python train.py --n_layer=14 --d_shared_expert=0 --moe_layers=[1, 2, 3, 4, 5, 6, 7, 8, 9, 10, 11, 12, 13] --router_score="sigmoid" --normalize_top_k=true --balance_loss=0.00428 --balance_bias=false --vocab_size=18069 --norm_eps=1e-05 --beta1=0.9 --train_tokens=458300000 --steps=3629 --dataset="wikipedia_en"
Below are experts of layer 10 (counted from 0) of a mixture-of-experts language model. Rows are named router (the router's row for the expert), gate (a neuron's input weights, with its number), up (a neuron's input weights, with its number) and show model dimensions 80-159. Each number is 128 + 24 x the weight over its row's rms, rounded and kept within 0 to 255. Numbers have three digits each.
Before each expert's rows: a language model's description of what the expert responds to. This comes from a sample of Wikipedia text that the model never trained on.

# expert 14
Full stops, closing brackets, commas, table bars and heading equals signs that end sentences, entries or headings.
router:133127138163118095155152117141078132105156148108143141142136134128160114098160143139168155134102141155142150151150116152124125166173144147135104122106109150098151126100124147125097163094139111125155122126146132178152129127115082127145157170
gate0:111117162138149155139152132100125144119129105178133149100143160141171137109145110134163141157123118134113112098150112133126162125111128106106150100120142187096152152156146131129111120141088120105169137098150121170159113126117130144155092112
up0:085141126172173119118152109135126136083111102149113137117113167118138148109158122095154122113079085110124107124125104118136121128112161121157130133100132133133164159106104137145091098120122153142144156088118132145092078130127152140111120189
gate1:124174133128143157128175118169161142142092115131142149124116065161140093150123123128078121158128144164097149098131106095134149138097123189123149121147093119166171144120124128161133142112127119145146107117158146098146098095114101123114111143
up1:050167135114108125109134157089161162148130132113129169138177114086094139091106110142130111138124163190123183100096128115177135150120133142128116136125150132106159119085112132121152150099137108146164115122098178129109141154182152130128142154
gate2:100096130098155099138139123146099105127144135137113134101127142126148145153173155176128127115116113145143120117177126146143174142132137106143122084120159137169145091104124107165135124134108129123114118166132097100145154107108109142201136168
up2:128122112175121139096170060084126145132107134125143118166154100139092131147141140133149134140077113083114119088129096102155107118089161165150123130146125115144103108129141114127122148109104116110134110132120124106118118138140124101171103151
gate3:117111119165134102112158140115133135157137162089187139135138114098180108119080166151115152096135131131144138158123128104106124146116162147115171124127138140102110117173091136149155117124132139150138135122065159146118115149141094116168138162
up3:152159137125123158115128150123105180118095168113157154134121119138138111112115135131087126148111126102094133143131160093100159129067125085113161146161112151084090137146104100144133133128074153157130118134112139098164142128147104116109103147
gate4:172125158114135148118135114131125121102122148067177165132184146137161094131115113127153126130141169099074144145123087156104124112125147128134098129150135119099170104132134121146160092115087142108156130090140145125113119099090113092139144150
up4:123160102163108168192107144128143117124130088164125098090104129122121118119136130122102112115164115177151118103116112126159089166137119171077123118075189140151151117139108115164190123170146101133104119168171127124120108108131134140113150145
gate5:107139120124115159139141107122112172114142135135123135151177120134111115108106139163097180162075152145118152157148147110116134155152201161135102100107145080128152129145112125114152153116119134085144116168086177113096167144174128174126132112
up5:136102142085125119110120159160131111118107141143149127105150146091135167117147135112152075121146109121170142102178125132142103128093122090097134153189127120088132108100113138141173139133173085145087157112124125117151135120107162082141123135
gate6:107134133126159126156086092139085133120093138126156102137130092155099136129134131097175142139119073114105147133122092130171122119129108158112125125119111089110139123088103112157138087123114123117129148123160091121105136098077182120114099152
up6:079125150099110117161091135106119090082144159135127130136166105109115129137107104132158130160118136140140140104109128118153123135147091174164121125118125120120154144165116094137147135168131130110160116141176095090132120125116183124131124176
gate7:155129116102088104099130139156115142170132128149163111088159166118135119091178138150122132169097121130133157116129147156139162159123153124152158104115108138151140112169104140126119147126127136123187117156117137109120117104111098149124140115
up7:161114146124113106098146129140124153149120121127129114098140189113158125082150176123152108123110123118149140139137186153156164148153148122172133099124135140143096151176080147140106141120124158157161136104119108110138126082139110098119089136
gate8:106125115134117086149131132173065130148124095130124138113103146141135102112139116127121079133099154123117132127118132070118145139129128075127151133105146152112152132147114167111131126192117140118116122134128091169132099096125127127099135123
up8:104161156140115136145105084108155153125150178140174118111131180128143104093117118112156157131119102128143132064133130119125102149129104141126131120112110151096144136136142152146114089150114117136115120108124130128137133135124115147107167172
gate9:128130096099119107104096135134131134106166171136172109114139130126109138092152113158123154150103140152147109133127127146153109153148134131142089141132125149104177148089096127124107113074084141129175171086155122143107171122145137090143122086
up9:143084127147158128159122165143088144136175128094136097145150120094102095104135108149132190109130148114132106154167107138101155190141130189096081111130106153149140111113142142104103154101118151102127164150152110135133135121137146058136151083
gate10:105108159164154113173133126170136103133116153131134130144146143111152133075157172145115168107118169125150126114141100156118169149143156089135138080169124152150150114120154139163110130138130163130130150159125125142136153151165074144123101136
up10:149095119091122112132130131166145148146149140129142108086124106134144116142197144175130086130177128134110114111150171109107119116134107100125128107189103087143111139163136147119082134121131121149143134133080109086155136098181110123104132124
gate11:163143122176140181145091137143103168134137152102137074161122140132139155134119122147115134119118135118123121159114141125138103133145110110131098124127105125121124101130099181178097180130134084109119106141150114161154145159156126119131104138
up11:157141130135131137089136162155116142111139141106170116149133129128153147132154068135100161081142117119159075114139195160124089158135142142128159122125141112104123117134112088141094115132147110120145101208133123140141140147104169132130089145
gate12:124117143115146081125093150148099138131132140074106176145142141146123114103134086200128127137104170145129158110059133104129154140138124162100112128146156097096154123148094186086134113107100129103088124143163138166146107166116141145149137122
up12:083145135148115110110135140149111128168109065090101174159152131118119113123138081140146122161082200137124117117079110114100133132112108123161101119124139134112110108120128122085135111112092144117100102150132147162120144170099183127168139157
gate13:097169144117093160098128130144161087140117129121161134140148122145156099152117150127147117141110123097128142118151128104194101147181119083100130102175146132142140144109110119165096086099119134119153107124109145158117122161173121149108148167
up13:076136064127116132103158119106122138188104124105130156114146185089108082149101164164156102112110117130129141104156127156153164123112145147144131132114160111142148137113161152156124129136120095121077111114163116136150117138130098139152094165
gate14:086143141151122072138119122162090137084139138136122145106190117141128079132126120108152172149147111169123119121166132129120146160120092146124132093135120134140105170111130128092084140110134096108113170154146109151145114138081117104125158116
up14:132150132104153128101138119160129138129135139135080113136135141086140156086151112127162105118155143092135141135136111103123124112163145100175121161096157159118108105144149136160123090141114161120110165110140155091119189092110112163164160114
gate15:105120084159129103171126133170107135133142120122133182166141135107135147118172168138171114140103205171161129150144104116075185166142143115117104101143090141111140109143130134090114124133160147130133133141138121120121129132143158137134145155
up15:110060092138120133062141165135159174157141127143119070094135136141126154147101127135129163115152121085133107134109133120141160135143142169153140126105124110089151142138157119155126128113121140066143144128080134142127147137159080089123138152
gate16:159168075155135111134121130176116123132140148120106125136166182161106146121140150137104106159103142114118131151129134149103173103108126159147108136129102138145168164105116134141121118113116129076134126113118152130081104153159120059153131113
up16:139120102175127145147105094180102119100087137138143111104125149147123160085102097132128121150130115121152144132125159105109127141129138146144158127129116087118127091075151140123132113125137141073134121142150146154106085165157125101136152140
gate17:110123138134136176088115128174125131169089066138104153121132139140126134116101164168123094079083150117125102153099143127120150154102145133156129105146129154159161112186141169138078136114125132107135130138117139099142144115110112103155167143
up17:187131146150120116112112150165110105158121142126128094165151097146159122156098150184158165170105133132112131141088164185148131127159130135114127096078133143118136124131107149148135161114087161108153096102103107091111192133147139110075120148
gate18:138147177128118131133120122134100090144112117119176143145119182137128124142131151116136141138106084140095136147122097133160101106178129118091126127108141184146168176130112151137116150165136163084123143138144138106081125113197116129099088137
up18:115131120070130135142124116144139098176139116101127150132091166105132087131155098069133163133136100101111143142100172118113114144148121161155158159092171141137114115174156134150159112073148144077172158110100116149130134105119140124131145093
gate19:113098137138118127090077141166163134091166121109194141154110121093128139154139124126164121108118133146073159154146126133108141141125141085124129127141122158158087158103085114097106155104125077122151096138112107110127163125101103075134127117
up19:130099131128130141081074140160171118092131174183161129140133126111115145161149084085139142125141139138099134122133142104099121106093146100107150115134122152172128139088109067086116153122100105093154109134108122121134178141094110105144095121
gate20:166139147132143124151122111119122118092124131116121119183120159111144108115106147161151106131146114125100145176151084140133113107140163168113166096115107127091155115121077135148149105125142162132126124111183135127144152124126115134117114113
up20:084125120098094119101145127170128167162128120101117185121123112106140139136117116139164152136123114133079143104115125179125144119135176095100190154198118155178159148142113121120127125131126185150143101144100127091100124135110131152116123175
gate21:133144127093121075134094113126134130093149154130135177123142164149148145144132125103136130134123167115158140170131103106074147176132110116145069131135159146089158167145124157147106120119104101140164139141160153077143135100136127100132170103
up21:093117160191137128139144130071153131143151109135106098163112134092138128130133143073136110136084130170131189104110144152129120130120122179108133120069116087113110103088138152100132149147161092136144171160120109148110131118116122156115123124
gate22:098161125100109135165114125126107172106160132108141096112153114122145112123140134091114129125108135150132142135084120127083140168136120196145130146124110120180121144132092146167121143151149157131133123141150101134158112127131121143119145075
up22:173080140102148106087059112193155091105105128138157126149119122137114100093107157117136130156149132131136147108127152129158149128142123102170134110123102158079131158135165111094171089124146144104083076124106132106136112126102083148141110167
gate23:172123187119105127150156123130094138108116148105175120120131113101131129143110120144105133141125108128139107161159147149166134098098109142116095158103151136111193144143164101108130101159159123080160091115153169131102130105138109103133169161
up23:118134094148102141107106121142145131123138083126149103112181114148139127139150145128100129100098125090105084105161110157111084141116173091104185136197089147136162163088082135141141149128138151134127165137113171107160143143135148169094129100
gate24:165122121103143068157078141103133122089133172131073134169140162119126091175142154122108154159110103103064139105137147134110104125107153134170085094092082158088167128146102161082111112085109121146136131122093173137157084135117092126099127149
up24:165109102128125110098124164113136117157129118149094112158110114149140094168127160157092140154103111166117112105126121132137123081115125140132156112111123191116150116142132124080152156122139120137150121141103171130096132133184097152082099126
gate25:087097125076086076159138104144137127096160100103105135117134097114114100104122137146113110157105132129091149172120114163123108089141141107111122129155157171139169164160104093127114153160137132162146110104122132143133149140153108100139144148
up25:098149125103119158136140135133105152127127123150130157102158189153133114163120172156120102114107147143172152118127119157137106120112102105093140140128119125149127098156160149126126101110142109107073149150146133126177102134108100156156153116
gate26:128149083134143114141116097172181110137143085152119155129155142129157167136144132210155130137185095082111103136122117119156134131146157132127089121138153107137119109148115148139122155114130103137168121114106150124123163102136144134099157168
up26:146154146073174100132151133102146128135075141182124105135138159078116131140136124149093110147121137147093133142133138133109084132111123108103151117076145096140122104128112156152183164124169110168132122136131128151129123129147106110153149131
gate27:117136066119137133123145119123087142071160124123160129110166127083155140123132157148132143120119136143142133100168154149166140145146159099132128118146140122100144099090120153138119137121103134124125124118145107143120131098109110081099136231
up27:133099154112136116138108126151150134145109131133124137140112147149104123130122094096134131129122162115123143193109128097079149126107127141131128162108113133100170153166133119173128096128119096097130128136135146097146153181107154147146140033
gate28:139116137129157110110110158141127073133096122112145103105162145147081161154174062100106132136114181128133109130115115144084130140131071160110133115095143089118200112118139122116120127181133134138105131132148122144106098146113104112115118144
up28:170147108089096110117132107160113115123113147139135140129130142127145138138185108124182129144111150147126084094183148117151147138110108141113106160128143119085131148127162117135118105102151155150137139109089094123136178169121130107131129152
gate29:103160100155110134096136143137108142128128122138139103135138099131141149124131117133085151158102096124109203117133158138160142124157126130140140132120114105114130140114131136150141107122139155091176085127113164117096113103139099143141158150
up29:149133116113156113132119173103139090119127108146120122058138088104147122132124138174136136107133178133151080096135122089121168136067158124118149147148070103132095081136127095118106180159152125141104149139116155135085117145126148115112140124
gate30:109134106093115113142111110107089133124098116075116104126145174169117144137138120069161118144103148106077159159158098143110128118136125132142124108151143136100168128082113139124123112127116107103068074154129118124104125116127150094122161111
up30:135148140160157145180085081158122156116141108098117152130122154149111098123126086145153104147134156123140131109106113147088110144136116109141141116106116134086112106153162133104126104142111117076167060131139103111153096119131130160117139121
gate31:123168142107112141160134110143125163109126168127168122142147151082158171125117128158126128099128154148155125118134147136150103155140111110114098135114147126090102159122125125164105132139147148091117139103119130128113158124124097096127137138
up31:102096151091143099129129150095129096121108081121110128136142151128154101151151079116141122163132133128118119148111096108099153131075134141134096129112127103136138094163137128097114120145087123142112136128131149137120123148100157141139127105
gate32:133122115108103102112162153119150105152116112132137158151104127096106121131119161177118109143148087150148137120156098085069146137129113124107080118146104074169142138119134115128105099124126118133129095128168111088098157139120133119154146102
up32:076104129133115145116158166174163147085077158118092089154131126152117123110112145107137198110164116111155131117168130161145094155136093107162149137093114105093133155096121085147137094131128101129130124125083156118121130151111151121120155121
gate33:126125067129184155114108157159116129115135134124129106155112145117122130127106140130126125099127153132125122147144125137102128103114121122119140115127096137094147170113159169142175131116145121100086132120125090175116156148090111100099152143
up33:082145129127088124115078095073109116101150137118148150108113162104110144131126123159121124169101124154131090128130103154146155138139123096127166159129101131108136114150155132097133163157155172118109120115166139172090111112114096106136125125
gate34:087129111115143091085105098166151102088110129154119126092097119109113118121124144118134101122123124097121139152113157146102148167139126096122121148135161146105116113147153177128118116144107139140099121080128138149125153113117128136110179120
up34:175104119151141131168100125141124100165163134127131184098129112150130117159145113108113138123165139163116117120133115091149120116083128123133101104179165146080148119141150131091109161115146135104142137117115118133117111122156130142097180137
gate35:083134111098118090127107140164135137112135165132149123133157141143109109139167118133162104112134165117100121162132144142142163156158087169166152110148112159134151150116088103129139109135105131098149138171142141067112156084129123134109142151
up35:091085104131139125135123133175137110161161162142136167146131079106133125091174157169179100123112148144105117160137129157142133105129121154128128128139123148145140171103110106110152135179128134102130093141167131114135166109115136129098157157
gate36:112135117105143100127128143092112153156126115190143143143126110144156124132133149137100118145101119130105134137166146138100125143108129096136130132132094159087166183165145124143121106088172134138155124103128114119130085105118131134155139087
up36:182090135110141123115139121132161174138128107165064107096109147140143132106125132161131106126076098116098088155134116123132151115135135146121101122132066101129138117105110123092143142145119163159155159136108143130105119110150112121143125148
gate37:119116097164142118139147164129100143109129093164134171107143125120145122128148122147128115132160163098087122120098188141091138156124119130126119094158138117149149169148128179123128114120172099180136122103147099139142106138108099147168126188
up37:148118120169129148158156177115138141133158105132125154132090082105112156127120134139094098130123135085091155156115140125135130114114178102138106121132123120128115189099118164130135147121147139146174115134103131099111142143126104097180136161
gate38:116130090153129120106151156151044133097142147157145088118153104140121125113179163121158148166143124165109099097146144169108118139157154123190126153102105150114134173070108178105125113139143139100115115103180089141140102112117104147124148150
up38:136099154113095127149116150147093125145150110130112090110092103133117125101163107134132088118113140108123117084097157147095148179169133105168090128138124172150127135115092152130161144098109108066106111165096101133105082116128107122173170106
gate39:135112108150098147181139108102142146145120154084137152077112147136114111139151179123136106127126162123121104150181125120099152133103124119163121126119051123156126104108116162151084107121129124128146113098098153137112151086083152066096144123
up39:084095110115168097211163141098147111151118148099144139090110141122137156129128124123124131095110112118101101142129150114135109128097123111141135085134117101121092141089145112193113133138145141151118142098144134115136141172100108120128118100
gate40:146098097157135139093121154083090106123115133130134120153163135118184162101113164144101156105120126152128105161165126144098140146165143117181158160085173115123137137150118113113080122125148159122133110093135180156118118134152090135154128134
up40:154069076177145080116103129088121081126078156132078124108136149135139157127138150118106149092126162106138061135133124137121151131157122148138146131141175112109141136155096118084114146077113182109141128109159132157180115154157083147166144123
gate41:117101143117125105114131151139137119154099130136146127104119112135153147190120150107109166079103134127141125137150100141112179108141122122128156127082161144109158068097141141140110105108121155125097133121088161140163146168174144089137138111
up41:097131129131123177113129072110135121142107135142115140098109095110136116152147107131143088146085138075106111119126136085114093110119094124088114142136142131087105139148124103139109111142117115147089138143102134140149155140155171152139088076
gate42:130137080079131109125146140167126162118112149115132128110126144102134116128164146184147119129114144119125179117129145131123131130103165159123148118139099122148117101131110145119109141120174153129158135143128127139111119123123126110120172214
up42:149090090157141132152168100122139156141134122073122109143119120096091112144103135121066124106150119124145136117137092083122141171112116126116105116180167128096157125125135153142131119103106104144142131089107131113146139113116104128148114054
gate43:114124153157126150141159168164149110188120112112116123130140132155144119133107095123189135105131140167129081156144161138141129174128129124132128110149132132130186097108119117122108123124137094099132093112081190156100164139141153070132117131
up43:124126132121146122150133188127153138149146120100130126097123168133102122123120098100137101123105088126139139153169104152131105135145115120160112093134158134106153127153134110125122148138164149079141078117077118109155121147137144109162115101
gate44:150124149151090190148134070089130123132136154130149148134092148082096089081137115139161138116087147087115127121108109171139116099155100179137143147108120122145181123179109176150147152072093084120154136120152132124105157141159110144149151143
up44:133115125120142095159125138136110131151130073112143119148124161114099154112107103173120143126156125150128107150157144105165153145132121119145166160115143130119140103164118124147155108136157119142092074125155106135164111100132106144121127125
gate45:098115065146144146142136135109137152122180153128150126136143137151089152175173130155087097135130135137130098104149153152099137160127094145106109112121150104094129116138123129092146164118127106129126129092154105132158147102130125121119168134
up45:082116107152119121157118106123169162116157123138138151149176148121166162120139113115111105135107113138133085166188106140098131146118075111108122124117139107177156134150115114112146123152139121125129148113155157151165163139146145122105145115
gate46:102114130102170169130171117089145139122121139122146148081152079114119147137087089154155154124092112154137139086155105150138142118158092106123114156133133168147149111138139128121135143120156143103146118130132102139135123096132095121133100138
up46:132128124090061154096170170139102134142110115138107110099127089136112151135090152160122125111102136126126105125101120084103146130156123131116098113175113157141148130135149126117160132098141146105103125139087102140098109116188115155135085124
gate47:120132107151104176148101092149133144106155130141153125116148104152152103128114123161126107135102118122104086144107117156137163149157150172136126148129097156188152191153088123111120125118137134118090107164148140140144138137125097122115115160
up47:155115143143139121119152139133122092105143148118131117150108154102146154128142123087132172141124137134119137095138131105121116163072077098149152148128167121110149094126118124136122095082147152136121112124068148131117101108171122153158134132
gate48:126135146102113118156104136155130169129126091104130125123177171153125133122066128172104140150144115167122142141116134144118123194165130172113140143126152113156118160168102116134088096137156097132146146158134097118143145130148160088139145099
up48:143142150132114094163115142162161107090124152165149117141156142127116113152124118138096127171128105110125126124166139107119117168144153104129114137117137081145096168138133100130088138118124139145135126123139156095164172139123141141179135096
gate49:135096151089075147145157129108126094138118092107133094150160158071141146101150132135133122143143106122149089088183139127133130103156088127151104097085163141127130131140104112187102125129152135157138118146161136142136135089093121147072117149
up49:146126115147133099140133094144143116109084135147138095146084144115109111178117202124103089105147169093114122098146131102124129119124150165151117154112098121154154131150162132162120106111106151121144142155150121110120138144121128096115158145
gate50:131113089115159137101158141127113148138143165153127151161095141116162098115145117152146127103179094152137103115156139122117096184093121082090128163119098123110167167109159131125172124187161117128124128115174108153156118147137107081137123121
up50:147113150132126113163154149135121125142121082112113139083107093133086148131115165097097134140146097147117102116091099132108111094099171152106132127127174109104169126130132105135161125107121117106139087110093147132097127101143117158149122104
gate51:139138169145131137152086117127085136116127121121113135157116139124163086106135113133190098144110115123120111149095098142152109157159146109137135125112101087152165144138127141120113088146129110089164075120175163122086134148148112108140166156
up51:113139118124142157132117150128160094136138108072167100152123087145148110116103099119165108130148149091139103149074170086140162139122115117144082169138158100112141135108155105145095148142122137138160110164105119115124162096165130117125115122
gate52:162135137173130127084124182113129135135160103099122149110166124148122166115155144108112151136081134108103185123089144156112146113111100145182149151103152124163131139182160151092143160094106117111119104134142154139180102139135143106133129152
up52:161130144164122134119147112065123123105173131124148150081169123114154152130190132082079088120135137136131099131104124133159110085099136167134172110105142164151113102135118084094148170138146115129118124117147149140146125151131113117147135132
gate53:121096142121076131109096113098089170082177157118160140145163135131113143131182098155154143105147146089158140165159110121147147126151079088119128169133064132101096140129152151150124143143131118149160134110157143168114096107135112145139164128
up53:117132145090186111150162126188152132127127071134129084111124107133120152137131126088114142164107147158095121115135124107144130116091138148115118079111133135124091172102094148139155115120133110114111128130095142137156151131108170154165082101
gate54:149149120090117114146130092120117153145104130105082148134128119122137169118142130133090149117140097146100155144089121137104119138149163129136137135137105124171115191087146115107096164111087128131117119129103155118109152142115101143200156101
up54:107140122105146152121153102169118170091100101147133141087106147108115115146127113152125136138135125130120104123138146128117124070125126150159123114156082171149145120069081117133077114194102154130121134116134089099142096116122119179114129103
gate55:109116101124097161120142133125140104159127130133151086117116129101156105150152175130188102089065146120108132116124157111125170137176092125169111110140112160132090102169138145140144129086128170129179147118143120142131101117101108106114155131
up55:111121133095104145126153086117152106185131137172160131078121103118153138097145110096119125132126134145173132128164135122105146136132131118125116120145147132098100134157147115099122129127137171124184122112078138114097139136140104144126112138
gate56:148131155130151088125079153182129147148101131114150155128114176155120092119206124145120163122167079143162145121110123151102114145100126146098125090134112130164136118132113148117086104083149090140151101146116138112145149145110141122101149138
up56:135138094134140105138150131129131099127096116171103144148096138116119137110125119131176158125115106141124080104154109085146122098140138135120090127111168165181127163141130101153110135114152107155179119129111137085103119145138124129131097117
gate57:147144112118103131155159113125126154168105136095162123159175151141156106125189135125149132121137127114144106174119115123135149173144133164140062130143144098110150137118072110136096073124115158104149131118112172135179137128151137109153113141
up57:107106146130089111130176166154174084169105133126121163126144146137139146142157125145089163102131117147150136143165098128094125104135134144132177138108141104140121082126105139152118133110097126160111107154120194134148110161121114148095070129
gate58:129116099079159130109121130136131137059118127122182168141152182112112108119115163128134128099142146112102105139121163101157112146161142134114086149107148116132065124109133147127131107120175122117082120125135093149133114117123127125171132147
up58:110077146131084160184174128061148146130112155097139136131108155121122143143113157127095143125133122135106155137132151088171143166114146160099123102123136125139067145124154143145116152085078164083172128114138118160152140127127091102114120145
gate59:066134127141114093084125133120091113125147148159094117123145169170101101081134134072129137136119142125117099158157147143129107123146129160154171165110125172111140118131104177094150133154134128090160150115104088151156098082110116161141112125
up59:124128096130154159136150118122149136066126117123146141138131114108105106149126133149166148120105107141126112130129141111150132113146117131080128138104154128123173141147134110127134129172088148104097134153126098145128116135129099128171150110
gate60:126116119161125147169107176114143130106167113103168091133136131124100104121106109143128137120189180107077143145126122128133123121143144138175138135094130117100133137123130136153104169110132144109126078099140176172125129130102118095126120110
up60:127145113101089118110124128134128125143120164113065147116080147107145092116120086126134136134095109152127089101103123115149100141110098118119139132203138109156157148176119142131140096139135151151158176159134140156113122135132152171055101139
gate61:138128136141081118126123174102162162127125156130146140127152112138127111136137118127131157150123131113111130126125088173123108102131109104164099159125153135102162115131136155146130128090177114112140129093132168111114153148101153110105160134
up61:137131122133143145088125133100121108113148150150139128134148127117128178153139111136130125118132104107144122101171144109124143075154153150128126144129129093090089083145163158081134126102150158119135120121126099118168124087132103136133103191
gate62:145120122108129127145156132127133085139143143122169145103109110156177152139159158108110142140102158193095181123119143137146151109129135142126149136133130137124095115124097132116128170107138108113157104121145120101130092125147109129086109159
up62:083154144149116135133119137154123164124146151134136152094150091131157185091142138098159154133149143105149122145127126143133098128126157149131095153095144071137102164129124136082165113161116147087107102135139187120138118148119130174142128126
gate63:112129135171084095084142128173116130140103200111119153115105162104152164086096167113130180127096121150101142124148091147146130108122085152146157099092146141100155149143139145124114140099129150128150121097114139120097111139107139138175145144
up63:152116108129121168078165186131161144126134158161119139166121114151142184170146122143116118117107101085099196153120176126142131112164147152123122176155138129107157121076144153133095104117128123129161146147178128155102117132126081111147102118
gate64:114110121107121118070169128130116161117178147139157124169162139084095106159148137092117134110128132098118154131149140137132089136124168163093145142119156116143155135143108094133117114096128121154122151140104096113100103124102144117143096139
up64:101129091140153131101146075144121142146132127137149064165129134165127101152122093104131133103071165078175108083132150125126120145120123133158084148156141086131164101069111080126126143187146117155099125139157127168129140128165133122111146111
gate65:142100120128104139100130145149098174134167142137145109169131129124150147121119116119146153102124128179127154123135120189147117115138128142148109142103128115128163153145112114119110115151115136119120107124152153114118122143127085132147119106
up65:143122118104115087122162122106115162164158116123147126147139129099141150134152138123166128118109156131158164144130100119119105107155131109147134077129094136135134113169123085096137121145160120106140089087113134099121125140104088150131109131
gate66:104107161123164157125141150136093158148171181087159140120139130098171139150134151087118127132142142108142149116171123138158140116146168137098114141108116101146187121112135118132113135115075137147113176162113139140059183141097146138118189114
up66:150111095148143130141132117122134118154083152158111105122133118123072105167162091096173150128140142135096115144139102148137110126111139169171178141173132140150114131145142147124122127166109143094148111092157124114130128130132088152089117127
gate67:101141132129184126093143110154123164119134156113156121170138130131142123122137097132104135102153140145123119146137122153157150117122153135152125131100132151104135133116122142128100130104160133108088107104186155125095098142093124094104147116
up67:137102132151132141108121090085082108062134162116139124137153109088135137140111117098154149140109103144114140117107146173146088120168168128153160161120144102109129153141115136108116141117102131132144160150124117119144115135152136104100124161
gate68:127160144125147121093098141128148157106099105077085105177150101108134107148096163147126129142123140131117146127134114153118139154139103155118118093125140134112163128100135118078147137100152137120128162141125148147128140153099155116111097094
up68:096124079139152173131133137110117111147103145162138128127100131105116138116107089137123123134128169113126088151134166153147138103122111148124095139165126156098126070120135129145129119068201077133114143148191077164137141097138166096128150143
gate69:133157093177099110139142130162083163129159147118104155173144117113124119107172167156126091157120158118103134165087162112130194136157147168133123107132112122081177126128100123089113129104144157104140117089102157159142152127131091127133140111
up69:136137169130127144151118132124154134147135107096107151069131144128113139168111127108119127161115095143140129144084142119138129070093148125138132135076146138155136089153161138126086100128136153150140116118100129125151137148100120153143069102
gate70:101150110143097120088127137120129138141141160128183130124131136140155143101120160109153154175115165136124149153162140106142139137159167169122147120125079124128115144152138172094121140097158145096141132115138102135141156097130149159139154150
up70:149100144137152160138146123113083152133071147103106154112140133121124124136125122157125133069095104179174128096125108165110140102115107106131097126091142115106128143110143089121107128124113116143133084124136182121151138169163084125157087102
gate71:097130118123153159123071114134070114143129149069140137092130158171106133125159116104084129137094165093157171114121154139132148101108146143163134106123131092136127119156086122123106168127092149117121086131145117140111134124103114110160118130
up71:133133119101079128087109140148183166121147155156141118150114124161075112084094112141114122156123133159147155164099192132103155110152144121115124125130116148083128125126126129158141109123130140168137148101153171130179151107112123108155139101
gate72:170093133114145139167150140140116147159140125079134132170145140107131130135166116097121125116088088152176148074128127087133138105118126180129117126113132165119145100113164141147102096119106125157132097105154096159145136143105105074146111124
up72:170132129131123132158122147099142086182091148102134151148156158107140124139175151091142127124110129180166114094142131059166162082123150182126141135080166154109099098164132132158124113136124112163092129094089107130156123142104143127144155096
gate73:105100083104141118138135135147119185113134132136117104147126143169138099100115129171178155135159168183096109098101202116098128158133141138148100098119150130125114110125098175127133089118098140115147168102148165160129178133148133115090137158
up73:140137137149169090133047125128126138100153137146091153118133133128103130144128156093140161157136151168092117141114138112101112115097118080146097159078130143105086130132098199077127135123133107139157136099112120144144111161140088126111120123
gate74:112101088167104115124149123100098136124131140112137109157118108166084133104123116142150167114152183142096122158174140182110208125137118117134141148080134154123160138116142070130162124130108143122113107145155150117087136122083114132130089101
up74:091122135162095130143139085145130142103144106129139167130159120146159115097163150149166160092136120087107126130180174141139138125146115152099163119124106129129142110090159120109168129141173134133130171135129177125115125116108126162144139128
gate75:136131111175135117160132118134124142089143134107147137104146170126139136090105100110121117120116131128131135168113137157106124123117131109090123128106179109098170134106142140174110149130084118115152152135176118110117129106103126075115156130
up75:149121116161143144154108162131156151099102135128119097113143120173115189129092114127091128155144144129124144132131131122111148136116103148125117111105133149140119136111185132159099080139093150098104129161116145130114112119093105100131137117
gate76:115148081119135144135164149134152112094149107115111126141158108160095155121112142136154165136102092132128112182101142157132079122123125136141130153052132148096120099132114171132111121142121146161113137120139125128148159106172126097126141096
up76:138123091125174123079139150158126135119119129099117124127141170182149144134128127162114126132154133183132093123101134117098112119120085183112154111085132108129125099145160137146122129181161158135101144124145130152117113155132137081154095132
gate77:117118111097129153130142139155096113198124120128139082095131138157135143135125212107134133138115111116120117103164145123173118102146127124151169150142126131141068164132139155171082103121138086149102097095146107127137114088135115137138132169
up77:144139112139133162130154129111140139084126163112089105136136118155137135118114063106121146097142096113132118076148104140129108096089125157143150146201151083073154138161151130156120122134109180143125129096131169126093143138130158143157133096
gate78:150116165150105108090113108168102160107109125142153120147109135154159145118148126148099142143135150100150135125131109155113124134177164143135132123131147135114187116111136135098153109123128153156148150145146141129157146161115137114120144145
up78:134084147136108171125138180114098201154152150162198132151156130113153145111167094108166111121130139125139118126154112131167093127129129144144127159121140137175152128132148104160101131121149137152096135125119140139114103137126151109109152159
gate79:178122167126130125114159115077152135112090113102140136110127161121174128108131142111136127115106137142096175125119094148169113096139087095132141129133134142098132101115128173111125124096152113135114098108096101135111169153056101109173144115
up79:068124157129145136091167148120175127145136128143164143154103134128152148110157123143057162160094131152136099160135133083128135133170120150142176121114132136093124110115133150104147160063154115137139153114058177110122127125128105185104142124
gate80:143135111137101125100108128175150143095128133118180134152118185132144122128141127118150065098144136140130167138169105118132192126137112146139107097078109083140166089162101157160126115123129121153133126126138104131149112152134101118149127189
up80:095080157072137128127094120132128107147142153146096160143110105140133152130118143120121121113149117119153104151112123122141153167170126067139117136110140100128127142130103101110129112158123142084124099157149122112141123151093101134116126112
gate81:133148115127125109157125112125129115110172155110136132146115152092120149104115115155129126126123119167092138133156124142090110157112131134158114123135141113133123107099109128127151101096143145067100095100131126136124133145115121153116088106
up81:088094123111089130131180160157132149101137119138157108140177169181155121138131135123124105104119090136136104134111158141205088126162183121126088132131148179146128128129134128135128104109131107151130159126132127137101174134159156109130161128
gate82:122132161145121074169110144085163136116125131122135095157133107155149167101088114163128100139123177148115135148126102087079127163144132093140034146124147153143157121101119149100101148125152128131147130136129133113124148139145083134151134130
up82:107090133100127147125099115113136099111184082141118126091120106087115141138130110127097165146083146155106106137149143116163112145114141120156163123115134115074120130139131182132137142143097148098152143124127143136176163095163140129107101107